Weights of a small mixture-of-experts language model, trained from scratch on English Wikipedia.
Experts: 128 experts in each of 6 layers, 32 ReGLU neurons an expert, a softmax router.
Training: a variant of Muon for the experts, 280M tokens, 9646 steps.
Below are experts of layer 3 (counted from 0) of a mixture-of-experts language model. Rows are named router (the router's row for the expert), down (a neuron's output weights, with its number) and show model dimensions 168-223. Each number is 128 + 24 x the weight over its row's rms, rounded and kept within 0 to 255.
After each expert's rows: a language model's description of what the expert responds to. This comes from a sample of Wikipedia text that the model never trained on.

# expert 60
router [124 179 142 112 143 179 111 117 104 175 122 126 117 144  92 115 104 124 140  76  89  83 115 107 161 104 196  90  99 148 126 154 141  99 144 126 154 127 102 151 112 174 104 111  98 132 139 132 140 102 122 146 143 134 104 153]
down0 [111 144 125 117 131 140 172 106 115 162 167 134 127 100 120 190 141 131 162 101 176  91 109 131  84 131 131 123 129 124 115 153 103 163 131 138  81 154 115 123  87 112 133  74 112 138  99  97 150 126 115 104 109 116 101 150]
down1 [170  88  98 117 120 118 133 143  96 148 122 107 113  91 141 140  96 103 126 159 175 108 151 169 127 156 127 103 119  98 135  68 130 115 108 127 140 128 112 126 143  92 138 113 153 118 130 129 146 125 112 123 168 152 130 130]
down2 [104 102 105 125 129 130 115 133 131 115 151 114 128 136 127 120 123 135 127  99 141 180  70 119 135  93 154 131 175 105 205  90 134 141 137 135 117 113 135 145 134 124 132 139 127 126 124 101 143  80  93 175 124 128 126 149]
down3 [137 128 133  88 118 117 173 131 154 116 129 129  98  92 142 158  63 153 112 145 105 104 100 117 137 111 104 116 141 163 106 106 166  92 131 161 147 143 129 153 115 124 163 138 124 133 162 137  85 150 160 114 130 125  82 111]
down4 [100 140 149 123 122 118 151 106 176  68 142 164 115 112 147 146 126 131 118 120 139 134 137 127 142 124 164 170 116 116 133 135  96 126 136 145  85 144 119 149 155 152 132 128 109  90 204 104 158 108 139 166 119 151  96 122]
down5 [101 106 147 166 126  98 150 156 136  75  82 109 139 191 112 144 138  95 150 158 140 151 101 137 140 134 131 129 174  75 163 108  86 128 139 115 175 132 136 103 132  95 145 132 140 109 169 178 132 156 112 111 142  88 202 119]
down6 [133 133 114 157 129 147 140 150 171 147 149  98 121 119 130 127 133 133 161 137 136  96 136  70 189  79 131 121 108  85 120 167 131 128 146 114 112 122 140 126 121 163 110 109 149 117 137 150 121 136 143 131 120 113 101 138]
down7 [143 101 144  96 128 123 115 150  87 120 127 182 118 118 158 164 122 123 120 139 124 117 131 106 151 146 145 152 105  95 137 133 137 143 146 147 176 108 149 158 171 103 141 146 106  91 134 117  94 144 149 116 146 103 128 138]
down8 [133 153 174 121 117 108 111  97  96 130 140 121 156 150 188 126 159 164  91 141 114 141 175 132 104 107 172 112 148 114 167 144 102 141 150 162 127 142  86 131 162 115 126  98 131 122 134 132 113 128 140 165 121 156 120 118]
down9 [125 109 157 120 139 138 110 114 136 152 131  85  90 115 122  98 119 129 141 136 117  89 109 157 138 107 116 100 144 106  98 102 198 119 150 140 108 105 136 129 136 126 115 119 142 142 148 159 129 154 154 163 114 133 137 133]
down10 [127 109 141 152 131 173 148 100 101 109 128 129 125 119 145 161 161 150 118 128 119 128 140 115 105 134 155 141 177 105 137 124 129 138 128 146  80  97 159 143 111 130 103 142  95 114 131  96 143 144 101 134 135 151 148 137]
down11 [131 107 125 128 133 143 131 113 168 154 150 111 102 142  96 119 106 134 146 116 118 141 135 131  79 155 147  86 133 139 130 143 155 101 158 122 136 135 102 115 135 165  81  78 101 146 113 108 109  87 107 170  86 115 130 106]
down12 [123 153 135 125 119 150 106 128 126 147 114  93 130 118 114 156 144 108 132  91  83 110 140 169 166 135 124 133 119  90 158  91 161 135  93 153 108  96  97 110 143 130 127 116 119 151 175 156 124 172 156 129 132  89 126  93]
down13 [ 96 168 107 102 113 100 110 140 118 135 159 155 135 141 142  96  99 151 133 137 126 122 111 144 133 111 126 122 124 108 111 179 111 137 145 165 113 102 133 118 193 128 108  97 102 174 111 147 150 114 139 124 161 134 161 141]
Description: Standalone small integers in sports standings and statistics tables, between pipes or semicolons, such as wins, draws, goals and points.

# expert 58
router [134 152 160 160 174 121 144 134 116 162 125 169 136 155  91 120 111 128 137 130 117 107 101 110 186 142 176 145 102 109 146 154 102 127 135 131 198 113  74 118  90 150 147 143  85 129 107 135 145  81 120 145 159 134 139 144]
down0 [100 151 162 118 126 135 123 148  94 128 141 102 117 114 169 111 113 149 105 136 132 130 113 140 118 124 154 101 143 123 119 148 123 147 125 139  99 106 140 132 163  83 109 124 111 155 110 119 123 141 110  97  91 156 153 136]
down1 [130 115 129 148 171 127 114 102 111 109 116 105 157  56 186 146 123 140  91 111 126 134  79 104 146 135 142 135 125 102 109 128 140  86 112  72 112 146 107  93 135 126 104 139  98 130 127 160  97 113 113  79 114 145 118 101]
down2 [120 118 164 130 155  97 148 124 121 114 164 107 150 125 125 130 143 145 102 114 103 158 160 129  84 128 133 163 162 127 127 106 159 159 128  90 146  96 127 155 118 135 146 140  92 127 113 123 111 110 156 135 117 103 131 153]
down3 [110 118 127 169  98 144 105 151  77 136 114 144 101 111 137 142 122 110 169 159 126  74 135 145 118 113 159  91 134 106 128 106 127 162  96  86 144 140 129 117 136 134 141  95 111  72 124 124 145 108 107 163 120 173 139 162]
down4 [169 146 146 160 111 127 117 132 146 142 156 147 180 153 128 139  82 146 131 116  91 171 103 133 120 150 130 143  98  97 122  92 152 175 109 107  72 119 134  93 133 110  99 151 115 114 159 100 120  92 134 148 100 132  97  93]
down5 [ 96 101 126 102 105  97 142 128 160 114 174 133  93 151  99 128 148 111 129 138 135 145 102 135  80 135 137 146 112 153 151 168 126  63 147 111 119 145 124 128  90 175 148 141 147 121 165 127 165 106 141 154 114  95 154 114]
down6 [121 180 142 159 108 148  89 108 102  79 120 127  99 154 162 142 146 117 173 137 112  90 159  80 113 136 123 136 122 123 133 105 128 125  93 139 115 163 130  75 115 141 138 141  99 126  70 165 112 135 119 116  96 117  54 124]
down7 [107 111 162 128 133 120 165 109 145 176 144 131 127 127 121 100 119 147 141  77 117 145 108 117 117 153 160  95  96 106  92 119 142 116  99 146 139  80 125 142 132 121 135 102  68 116 149 186 167 121 139 127 105 110 131 107]
down8 [142 114 118 152 114 161 125 120 126 123 150 159 141 141 175 122 183 102 149 119  98 149 120 136 112 141 112 137 113 125 147 132 131 120 171 124 110 118 136 141 191 152 110 105 146 154 151  95 156 109 114  98 142  92 115 126]
down9 [161 125  81 137 126 163 108 131 129 112 162 135 142 141 154 123 136 111 166 155 106 153 111 112 109 153  98 143 154 134 140 132 164 164 144 121 125 132 110 132 139 144 118 109 122 123 150 138 109 107 128 136 152 150 106 142]
down10 [127 163 147 150  99 133 129 171 129 122 106 122 136 156 134 145 103 152 152 106  77 125 109 133 127 127 124 153  98 131  89 202 143 140 100 126 109  90 129 133 145  98 117 160 186 138 121 123 112 112 103 100 145 139 109 169]
down11 [188 121 185 141  89 124 105 102 102 104 127 115  98 170 128 141 127 129 110  71 131  88 129 147 160 110 128 174 124 116 129  81 121 145 124 128  85  93 118 157  83 134 142 162 108 136 120 116 144 112 142 110  91 122 114 116]
down12 [134 159 151 107 141 173 138 107 108 111 151  97 143 123 144  58 140 136 100 136 106 134 154 164 138 139 129  94 134 118 136 156  53 144 147 146 158 107 133 115 107 119 143 105 113 137  86 104 147 126 121 101  97 122  81 122]
down13 [146  52 115 137 138 104  97 183 164 100  96  79 106 160 152 106 107 121 125 100 121 126 130 120  98 103 113 128 110  87  93 128 135 131 141 124 118 121 150 133 136 114 142 126 152 144 142 110 131 144 130 119  98 146 108 133]
Description: Initial capitalized pieces of non-English place and personal names, often Asian, Arabic, Latin American: Ca Lu, Arakan, Chihuahua, Ba'ath, Kohara.

# expert 38
router [147 127 169 170 152 161 103 102 142 117 153 171 143 128 107 106 113 122 147 121  88 109 127 111 147 137 167 103  85 110 129 162 121 136 174  77 170 119  88 114 125 146  91 146 113 113 116 153 114 114 124 152 150 154 117 157]
down0 [146 133 187  87 124 153 142 122 143 147  96 119 143  95 157 109 121 154 179 134 172 149 122 159 147 127 144  96 129 127 196 119 167 140 161  69 138 117 124 114 128 116 128 113  95 115 145 156 134 135  77 140 115 134  99 145]
down1 [149 149 108 146 134 157 160  83 124 114 145 119  81 198 118  96 122 129 103 131  94 132 127 120 145 139  97 130 127 119 117 167 125 143 106 108 114 127 113 116 131 133 106 122 147 135 121 110 167  87 128 155 132 117 132  99]
down2 [164 153 121 157 127 145 139 126 153  94 100 129 179 110 137 158 136 138 119 109 155 121 111 144 109 157 115 136 113  97 124  75 130 134 129  94  95 212 131 116 141 125 115 139 163 143 114 160 166 129 106 148 128 138  92 120]
down3 [171 126 100  86  98 161 107 139 134  86 132 136 144 152 140  81 161  87 134 132 113 113 105 111 122  98 165 124 145 139 141  81  96 109 108 155 153 135 156 124 138 174  76 116 121 154 163 167 130 172 122 167 130 153 151 140]
down4 [110 118 154 117  93 120 149 148 142 146 162 167 181 141 157 110 128 113 126 126 120 101 124 137 125 113 182 125 143 144 133 142 110 120 136 123 152  95 125 176  98 104  86  76 133 126 109 129 116 148 142 107 138 108 167 129]
down5 [152 121  99 132 127 120  93 126 120 148 116 101  98 164 129 161 118 106  85 176 156 145 150 183 168 128 135 149 110 129 145 103 136 171 105 143 144 147 164 129 140 131 108 122 133 132 138 115 107 127 125 117 145 118 132 127]
down6 [112 121 107 139  50  91 124 101 154 156 125 116 127 164 129 127 117 102  99 135  84 161 115 120 151 119 113 129 139 128  87 112 175 147 142 153 128 100 133 151 116 173 128  86 113 124 120 134 113 137 109 127 120 129  93 123]
down7 [105 140 124  80 152  86 146 148 162 107 151 174 144 115  98  77 150 165 163  94 129 127 137 165 131 161 121 156  98 128 127 119  96 151 102 173 142 127 100 105 123 154 102 110 137 152  98 120 135 127 121 132 135 115 119 152]
down8 [148 136 110 117 125 152 148 148 156 120 136  92 160 162 120 152  71 154 123 139 104 110 149 121 111 126 148 127 167  84 136 120 120 124 121 136 148 124 149 175 150  93 137 108 170 107 138 147  88 182 108 108 104 141 190 144]
down9 [144 108  99  83 123 157 114 128 157 136 142 104  96 147 130 131 113 103 117 113 125 108 157 130 108 148  73  77 118 140 113  92  76 129  79 114 139  95 155 128 167 115 128 130 103 129 117 161 143 120 138 152 124 117 114 176]
down10 [125 153 178 138  73 135 118 158 124 161 147 113 148 140 148 125  98 140  90  97 141 102 138 188 156 147 137 148  90 124 140 101 108  87 149  97 143 114 141 148 156 143 118 101 124 145 151 145 149 123 115  96  94 123 140 158]
down11 [172  80 124 127 152 144 106 165 139 135 100 178 127 149 125 125 120 153  87 142 140  99 138 169 104 126 158 152 152 121 148 117 141 170 129 151 153 165 143 138 157 116 149 142 167 137 131 114 148 150 142 141 115 117 139  34]
down12 [ 79 161 141 144 132 115  92 183 124 115 105 124 108  98 149 164 124  67 148 130 160 100 130 112 118 105 141 112  67 127 111  92 144 143 164 150 156 149  97 112 120 131 156  81 107 123 142 131 133 131 156 123 112 125 151  95]
down13 [124 155 119 131 110 149 134 126 148 104  87 162 118 112 108 102 169 166 112 128 100 150 130  71 183 120 116 109 175 158 154 128 111 130 152 104 140 138 105 116 116 107 109 183  76  61 114 111 126 100  94 117 150 146 122 113]
Description: Opening pieces of longer words such as con-, de-, di-, un-, pre-, as in concentrating, post-doctoral, dihydro.

# expert 31
router [106 104 149 117 172 153  99 112 124 137 116 136 111 152  82 125 128 123 133  90  97 107 125  92 164 102 159 146  63  81 141 162 137 130 134 123 167 124  92 107 140 152 164 158 113  77 153 120 115 108 139 153 122 146  95 142]
down0 [154 126 123 172 132 166 137 118  69 138 114  98  93 158  97 150 158  65 139 116 157 154 112  93 117 144 140 112 136 131 160 156  90 127 135  96 177  98 138 138 138 109 106 122 141 122 140 116 106 131 140 115 153 109 131 116]
down1 [123 128 119 124 134 123 129 156 154 100  88 136 158 136 102  99  98 106  74 109 136 151 125  77 189 109 178 107 103 118 121 163 132  90 133  94 148 134 127 175 123 197 153 123 158  68 169 126 107 141 164 148 153 130 121 130]
down2 [133 144 136 123 138 135 118 128 123 157 138 114 107 109 144 136  72 113 125 144 116 136 129 144 126 140 115 128  87 183 118 134 113 107 110 119 114 143 136 128 106 123  90 115 129  96 132 107 101 146 135 120  99 119 166  99]
down3 [ 95 106  92  78 128 103  97 142 168 162 143 120 111 110 164 143 139 142 140 135 138 189 173 114 115  87 121 147 168 171 154 116 152 127 108 132 150 148 128 145 156 143 142 131 126 119  77 123  83 157 107  52 106 110  97 111]
down4 [117 127 121 116 211 154  86 146 138  88 192 134 152 120 102  95 108 109 139 122  99 116 140 107  93 152 123 105 124 148 156 109 114 110 143 181 108 101 189 132 135 143 122 116  84 118 108 149 131 102 144 142 140  88 125  77]
down5 [157 113 125 174 115 145 124 186 117 136 145 148 124 127 142 116 124  92 108 110 103 143 146 148 106  94 106 146 135 127 129 137 139 111 129 125  90  82 119 125 144 132 105 169 102 129  95 130 123 160 125 113 145 154 101 128]
down6 [129 117 146 106 146  76 114 114 161 101 174 108 112 101 122 110 162 120  97 115 131  90 164 158 126 138 119 120 116 134  74 130 132 135 117 150  92 157 128 164  61 129 118 106 133 113 132 123 118 166 125 135 112 139 129 131]
down7 [146 157 192 130 131 100 165 106 104 154 118  94 100 147 124 137 127 153  93 137 104 128 165 132 130 118 138 133 130  97 129 149 139  99 164 130 117 125 148  75  95 127 160 114 126 132 102 183 134  89  99 165  96 102 115 169]
down8 [119 172 127  82 116 105  90 122 115 114 119 118 118 143 159 154 132  97  95 140 151 118 167  87 121 104 140 117 155 145 124 120 123 137 114  85  97 147 126 115 134 147 119 103 178 158 122 118 142 129 152 140 100 154  90 171]
down9 [122 153  64 144 116  89 125 106 113 119 150 122 129 134 154 129 109 133 101 127 137 125 136 105 114  98 115 101 132 102 128  60 127 136 118 130 101 127 121 121 138 159  81 127 130 120  84 100  95 148 120 112  97 124 184 136]
down10 [144 148 155 116 163 151 160  93 116 129 159  58 107 123 128 147 116 146 165 110 125  76 124 148 128 157 104 116 171 100 162 142 102 120 120 100 125  97  81 152  77 124 157 141 152 127 132 154 135 116 130 100 125 145 150 105]
down11 [ 94 119 112 122 122 162 154 134 105 168 139 156 134  85 128  94 107 117 112 174  94 121 105 111  95 123 136 128 109 117 133  82  93 150 106 148 108 137 170 132 102 140 118 152 151 114 157 136 117 130 119 145 186 137 123 153]
down12 [122  87 159 106 107 118 112 171 109 142 121  90 119 117  93 143 110  99 167 149 123 139 115 141 114 138 126 131 123 119 103 106 150 164 108 146 131 159 126 138 142 108  98 100 151 119 138 101 203 101 134 108 140 174 136 147]
down13 [115 147 141 102 136 140 107 113 133 144 142 108 126  98 106  63 135 162  79 141 193 131 144 161 133 126 120 142 129 104 141  73 110 121 136 132 119 123 142 133 163 174 183 120 104 110 114 145 118 107 114 104 136 103 120 100]
Description: First fragments of words split into pieces, often verbs in narrative prose, such as ic(y), ren(ounce), ous(ted), ro(am).

# expert 18
router [134 118  81 146 157 131 104 121  82 128 111 146 109 147 139 100 123 142 135  81 117 108 130 116 147 140 130 128 113 119 123 142 116 135 160 127 235 100 122 112 199 143 113 133 115 147 132 136 142 102 109 136 147 115 103 161]
down0 [156 144 153 109 151 106  94 110 127 135 108 149 110 165 132  96 155 139 163 137 119 165 104 136 126 141 169 116  75 138 129 145 104 116 134  94 102 100  86  94 102 143 136 100 112  94 140 103 145 156 153 156  97  78 140 127]
down1 [125 124 125 153 184 116 141 137  75 119  93 163 151 144 123 138 130 132 111 129 109 113 137 145 107 108 151 130 159 177 100 103 128 124 126 162 172 162 153  73 135 129 133 153 155 133 120 159 104 121 107  91 126  98 139 149]
down2 [ 90 157 150 146 141 108 145 117 160 114 139 155 111 102 113 133 143 137 169 116 120 167 139 117 160 108  91 115 134 118 102 132 161 156 155 120 125 154 119 103 120  88  96  80 176 138 142 140 113 114 170  95 125 109 178 134]
down3 [124 127 155  81 100 129 193 120 127 139 123  75 178 123 172 118 129 148 114 138 113 156 192 141 137 114  94 114  95 140 123 134 145 151 137 138 123 136 100 169 175 132  75 159 145 132 140  75 101 112 149 146 139 121 151 174]
down4 [105 146 165 132 129 114 147 163 175 119 129 141 128 107 122 123 131  82 138 143 163 112 157  90 164 103 169 100 168 121 183 118 113  89 124 154 111 130 170 115 136 158 134 134 160 128 106 145 101 154 107  93 105 162 145 126]
down5 [163 142 121  98 135  91 119 104 128 117 174 134 132 150  64 167 103 118 188  81 144  95 139 110 102 130 135 142 138 144 135 160 151 124 147 108 138  97 105 139 110 140 129 120 110 129 118 110 153 116 158 171 110 153 133  72]
down6 [116 142 134  93 124 104 147  48 154 126 148 140 130 119 154 104 106 149 130 103 121 125 148 130 155 140  89  90 105 101  90 150 129 124 149 140 124 146 134 153 113  88  98 124 100 145 121 102  96 119 158 153 142 123 138 125]
down7 [111 151  99 166 150 157 172 139 117 150 132 123 134 150 173 156 154 163 134 126 100 144 117 135 140 105 128 125 127 143 119 132 126 108 136 151 116  78 155 144 123 104  89 128 133 112 153 117 132 162 100 149 103 115 153 113]
down8 [141 165 148 113 122 132 100 136 142 111 145 105 125 130 159 163 138 127 138 135 112 148 138  81 129  88 143 126 119 115 154 130 123 145 158  96 118 130 109 121 115 148 164 160 128  60 108 133 116 151 144 151  57 148 117 127]
down9 [173 120 107 164 152  89  79 140 118 149 128 115 113 157 140 105  94 140  96  99 113 115 131 121 146 141 129 138 150 129 161 167 112 134  97  95 109 141 133 105 116 120 176 101 137 108 143 133 144 177 126 124 145 136 147 111]
down10 [105 158  98 161 113 160 103 103 138 116 102 168 137 143 136 139 119 139 125 106 133  95 118 128 165 148 175 130 144 122 129 106 110 111 102 164 146 185  62 136 183 138 144 100 131 118 165 131 130 101 137 117 157 151 104 127]
down11 [123 103 163 107 152 116 123 103 158 143 131  77 139 117 118 110 140 143 117 121 119 125 100 113 129 150 110  85 138 104 135 100 126 127  98 121 144 107  94 142  68 116 146 154  96  96 144  95 109 117 124 111 115 106  97 151]
down12 [104 125 185 183 144 114 108  79 162 139 152  93 127 102 149 104 142 147 113  92 136 168 112 151 163 163 138  88 116 150 169 158 184 150 111 130 141 113 126 148 111 157 135 118 126 161 131  88 119 125 171  99  96 128 146  97]
down13 [143 128 107  93 100 150 123 121 157  89 142 123 134 131 118 169 138 141 156 131 124 154 163 141 125 117 119 137 177 117 117 138 132 121 123 114 176  97 138 139 108 134 148 170 129 128 136 171 125 126 106  89 138 139 132 163]
Description: Place names and words after of or in within institution and location phrases, such as Academy of Arts, India, England, and verbs like located, founded.

# expert 51
router [134 155 132 129 144 185 145 126  88 154 122 148 128 147 118 114 103  82 132  70 105 107 123 103 188 102 168 148 124 136  99 128 142 107 115 130 171 111 102 104 122 109 126 116 105 123 109 124 140  81 111 145 173 157  95 143]
down0 [182 172 141 106 112  91  99 116 135 128  78 159 155 138 174 111 120 171 130  70 113 112 113 110  88 153 101 150 103 136 176  92  90  95  99 113 164 138 155 139 131 122 156 108 119 124 153 152 155 172 123 109 131 142 135 126]
down1 [102 141 134 136 120 145 135  97 107 124 148 138 113 109 151  74  85 128 109 104 143 109 158 106 146 133 113 102 120 168 162 120 127 157 116  71 116 132  99 123 145 130 144 114 122 132 129 160 119 139  95 112 124 162 129 139]
down2 [132 136 112 135 155 138 173 150 119 121  89  67  85 109 131 144 158 143 142 144 161  71 108 142 125 104  99 129 121 157 116  84 137 118 116 115 150 171 123 109 138 148 129 142  86  87 144 109 125 125 121 128 165 131 134 106]
down3 [128 152 134 123 119  97  73 114 135 124  99 128 117 148 139 189 117 123 148 118  95 121 121 107 118 118 138 143 113 150 128 151  90 166 118 144  95 103 133 140  82 145 134 136 120 126 132 116 128 121 149 134 136 159 103 125]
down4 [ 88 122 157 131 132 124 104 133  61 125  97  66 147 142 127 140 115  91 104 119 188 181 136 162 125 127 108 132 148 161  80 143 138 117 159 122  52 129 147 123 138 111 137 139 124 132 135 127 115 144 116  96 124 137 168 129]
down5 [ 91 134 151 115 154 152 150 113 126 138 138 152 142 126 130 156 106 125 131 134 125  72 194 124 134 190 150 161 126 129 109 115 136 123  77 137 120  90 136 133 136 107  95 121 131 134 141 110  95 127 127 127 118 132 135 144]
down6 [133 143 106 123 122 132 134 113 127 124 166 136 112 123 100 130 107 142 162 143 148 128 129 197 112 115 135 122 152 139 146  84 132 139 184 107 127 131  88 125  98 125 122 108 161 117 152 106  98 127  97 159 121 125 119 120]
down7 [106 154 144  95 124  83 148 128 154 134 109 142 155 137 102 113 149 168 121  92 117 159 105 127 131  54 133 100 164  94 159 203  76 158 104 157 131 145 119 152 131 153 150 118  98 144 154 136  98 104 145 165 127 120 111  72]
down8 [124 150 170 101 106 148 148 141 109  76 122  97 145 156  95 149 116 122  87 138  99 139  88  96 155 129 130 121 121 138 116 169 118 152 138 164 143 124 139 120 157 171 165 104 121 147 127 104 123  94 170 108 141 131 165 158]
down9 [114 122 106 166 128 187 144 142 161  92 167 141 126 183 132 140 114 132 135 128 151 145 130 140 115 129 124 145  86 121 117 146 162 115  90 127 151 132  98 117 157 102 135 122 156 146 151 156 145 137 130 114  99 146 150 174]
down10 [115 167 130 147 114 106 158 136 134 129 170 108 142 143 120 134 156 112 134 103 120 138 107 122 157  92 117  89 121  87 104 139 122 111 125 142 119 150 117  96 136 164 135 128 132 138 156 191 154 126 166 178 128 121 125 151]
down11 [121 115 160 114 118  96 127 132  98  92 117 125 164 165 118 142 105 114 155 118 104 107 163 147  71 131 127 150 123 103 118 131 118 119 133  82 143 151 129 122 128 159  87 150 120 116 126 158 143 142 150 123 170 122 124 140]
down12 [163 116  95 111 168 169 137 110 173  94 127  98 128 127 138 140 141 133 162 142 158  98 140 120 131  89 113 135 139  94 168 130 150 146 107  74 122 114 134  98 172 112 171 107 175 139 133 132 137 169 121 112 101 117 148 142]
down13 [142 131 150 137 112 146 118 131 170  85 107 127 101 123  95 146 161 115 126 155  88 156  90 135 131 155 132 146 122  93 137  90 116 116 127 103 122 119 143 133 120 212 139 139 140 144  89 112 158  93 139  96 148 136  98 144]
Description: Year tokens and numeric pieces in tables and statistics, e.g. 2000, 1978, and digit groups within large figures like 708,614.

# expert 34
router [122 134 151 162 146 156 125 116 120 118 134 162 154 157 100 102 124 146 121 136 111 125  98 117 168 142 174 128  71 114 148 154 107 119 133 139 205 125 112  91 121 138 107 135 120 114 145 152 140 111 103 140 148 153 106 138]
down0 [127 161 107 167  95 121 129 142 153 131 137 107  67 139  81 187 128 123 153 122 132 125 123 117  93 137  90 138 139 136  91 118 162  89 135 140 113 148 139 164 151 105 160 161 156 122 131 155 125 136  85 131 160 160 151  76]
down1 [159 128 108 124 138  98 144 136 116 141 107 154 138  90 124  92 145 186 157 144 133 138 115 116 154  88 153 167 131 158 128 114 125 131 162 147 136 169  84 159 120 133 122 114 117 117 154 103 120  88 139 134 116 162 153 129]
down2 [124 119  78 128 137 122 103 152 123 120 143 136  97  76 134 112  81 126 163 155 134 147 171 136 143 140 115 133 134 161  59 125 151 153 143 119 148 124 125 145 143 139 105 173 176 133 133 120 134 123 110 129 129 116 153 148]
down3 [102 152  75 129 124 136  85 147 139 122 110 136 151 154 185 119 131 135 125 161 149 114 108 140 103 108 133 107 138 136 118  86 129 129 123 111 144 141 152 130 173 106 117 116 133 136 123 142 139 148 114 131 137 122 142 143]
down4 [140 119 105 110 172 120  93 104 131 110 126 158 131  74 112 176 119 132 114 113 136 129 156  94 161 126  92 122 148 137 104 125 172 133 119 104 122 132 134  98 168 118 101 141  48 118 151 164 129 106 133 110 137 106 110 132]
down5 [111  94 109 143 153  90 104 119 133 150  76  81 115 127 156 104 136 120 155 114 135 153  86 143 156 130  98 103 142 135 188  99  98  86 157  88 112 125 130 104 126 118 129 184  91 124 127 115 115 155 129 108 154 156 144 128]
down6 [138 129 119 139 101 121 135  74 117 110 113 108 105 110  95 131 158 165 128 145  56 186  62 106 116 165 144 134  95 105 124 139 135 130 119 137 128 145 101 116  89 117  95 146  99 109 141 143 172 132 150 118 136 115  87 167]
down7 [138 130 120 113 124 169 113  66 136 131 136 162 120 169  56 127 155 146 126 106 128 135 135 116  64 124 125 153 116 150 126 135 141 162 139 133  86 134  90 135 125 137 111 108 119 124 122 115 177 129 114 135 109 108 140 169]
down8 [ 99 194 141 130 150  79 118 130 115 106 151 118 146 134 132 134 101 132 130 153 137 115 117  92 113 112 118 174 169 139 125 100  99 135 145 154  85  89 130 117  97 103 103  88 111 160  95 127 167 125 105 168 120 125 113 131]
down9 [121 127 121 201 124  99 136 136 121 124 119 123 104 119 105 122 102 112 128 103 136 113 116 129 135  98 115 112  90 126 141 118 187 128 125 171 118 153 107 171  89 127 144 117  84 129 141 153 129 147 136 125 104 142 122 114]
down10 [151  84 126 157 113 152 138 147 156 134 144 125 145  94 110 152 132 122  85 104 146 122 112 171 112  87  96 151  96  99 113 127 154  80 128 127 143 126 136 128 157 129 150 138 137 150 103 148 122 135 120 127 131 102 150 134]
down11 [151 150 141 133 117 134 173 134 114 134 115 155 103 109 121 154 119 187 137 139 130 123 159 179 148 106 137 127 192 145 148 102 125 101  89 102 108 112 141 158 103  99 137 172 136  92  89 132 109 113 106 125 145 127 119  88]
down12 [173  85 140 131 113 115 109 177 140 128 139 123 171 101 146 144 103 126 118 151  98 124 184 161 143 135 128 138 139 165 110 134 124 104 130 136 160 111 105 141 145 124 130 160 152 127 114  94 144  98 163 144 101 108 137 135]
down13 [151 124 128 136 132 136 112 125 147 113 103 113 135 173 106  97  82 174 133 114 134 104 164 108 158  85 123 120 180 152 127 103  96 134 140 102 136 126 133 135 119 121 105 121 103 117  98 115 135 115 132 153  71 126 154 143]
Description: Word-initial capitalized pieces in Spanish, French, Italian names and titles after de, del, la, such as Mer, Ré, El, Le.

# expert 53
router [121 162  79 123 164 150 114  67  95 150 120 156 126 136  96 119  90 121 136 116  89 118  95 117 134 125 136 113 101 109 130 168 144 102 138 153 157 112 102 152 160 131 100 110 119 150 161 129 120 132 151 142 135 156 133 150]
down0 [101  81 162 147 152 145 142 133 105 122 110 110  96 147 128 144 151 116 162 141 119 118 163 163  93 104 114 119 125 177  84 103  93 121 114 100 135 142 132 130 117 117 131 119 126 140 131 126 152 113 109 148 118 150 123  98]
down1 [122 158 118 120 140 181 118 144 148 159 111 107 136  73 131 127 124 118 134 123 117 139 133 162 134 171 110 142  75 105  87 105 133 118 141 149 124 136 203 138 118 129 116 128 110 108 134  74  52 134 132 153 173 147 134 139]
down2 [195 114 125 122 117 128 105 124 187 142 108 143 124 152 145 141 162 138  89 115 142 106 123 160 161 108 161 121 114 115 134 148 134 142 117  73 146 117 139 147 122 102 173 142  65 125 132 133 133 145 147 148 116 144 131 139]
down3 [121 147 110 178 104 143 123 102 148 105 162 125 123  97 119  95 112 137 110 159 144 122 158 137 135 102 198 151 125 147  95 105 128  78 161 129 151 116  92 112 165 146 104 176 131 127 128 121  91 148 109 135 122 191 161 153]
down4 [140 128 142 131 127 148 109 107 118 127 140 131 152  86  91 117 133 110  89 142 127 132 138 116 115 103 127  96 156 121 133 123 141 117 161  75 142  99 120 121 123 144 107 116 161 123 148 135 111 144 157 126 127 140 125 161]
down5 [135 103 133 123 126 174 172  95 128 133 123  93 136 169 120 117 131 121 145 169 152 113 116 171 147 141 123 166 155 102 158  78 155  93 128 159 117 140 123 139 101  98 147 138 120 162 150 143 145 127 165  89 134 106 146 145]
down6 [111 103 117 139 119 118 170 136 101  65 131 115 135 162 101 166 204 112 180 149 109 125 112 135 102 120 127 114 144 140 150 107 170 140 140 126  99 110 136 139 181 132 155 153 151 129 104 106 137 106  96 140 126 139 119 147]
down7 [118 145 113  95 153 148 126 115 116 130 130 130 141 166 123 122  58 130 145  80 138 114  94 122 115 115 127 143 136 103 143 133 106  85 136 112  73 173 161 140 100 170 133 109 110 103 123 118  99 120 107 108 145 133 126 138]
down8 [101 160  56  91 119  83 132 105 160 115  93 136 121 111 174 138  93 105 115 136 104 112 169 136  99 133 111  94 114 114 141 133 111 157 168  64 128 161 159 180 123 156 122 137 129 123 150 129  58 100 137 166 108 134 180 142]
down9 [152 175 193 147 149 157 135 124 143 139 169 142  84 106 114 155  93 133 104 120 124 139 119 135  98 149 123 131  84 135 122  80 156 153 141 123 166 119 150 169 108 165  85 132 101 142 142  65 123 138 171 157  87 120 149 133]
down10 [127  63 113 121 113 154 130 140 126 121 144  97  92 151 140 141 143 136 155 140 114 125 133 138 110 100 122 114 113  99 113 142 127 168 129 155 111 103 141 127 147 127 109 140 105 157 145 132 127 127 177 172 180 187 116 161]
down11 [100 111 163 156 150 136 172 143 127 152 179 147 161 144 153 203 105 127 126 173 144 104 122 112 121 109 108 159  89 123  79  94 147 135  83 173  82 112 110 130 137  94  99  90 101 109 140 145  97 164 129 128 126 117 120 200]
down12 [108 148 125 142 140 128 135 146 119 113 108  99 149 117 157 120 140  96 134 152 115 121  83 126 120 128 128 128 102  94 147 104 103 118 139 111  97 132 157  88 137 133 149 117 119 141 119 142 132 125 152 122 150 101 140 123]
down13 [146 104 146 101 143 131 139 159 161 142 172 100 149 136 107 109 145 123 129 143 127 119 132 131 146 124 168 112 107 139 140 146 134 167  99  95 119 121 151 101 108 147  97  96 144 141 126 118 157 139  54  96 104 159 144 129]
Description: Pipes and line breaks opening party rows in election result tables, before Labour, Conservative, Republican hold, plus heading markers.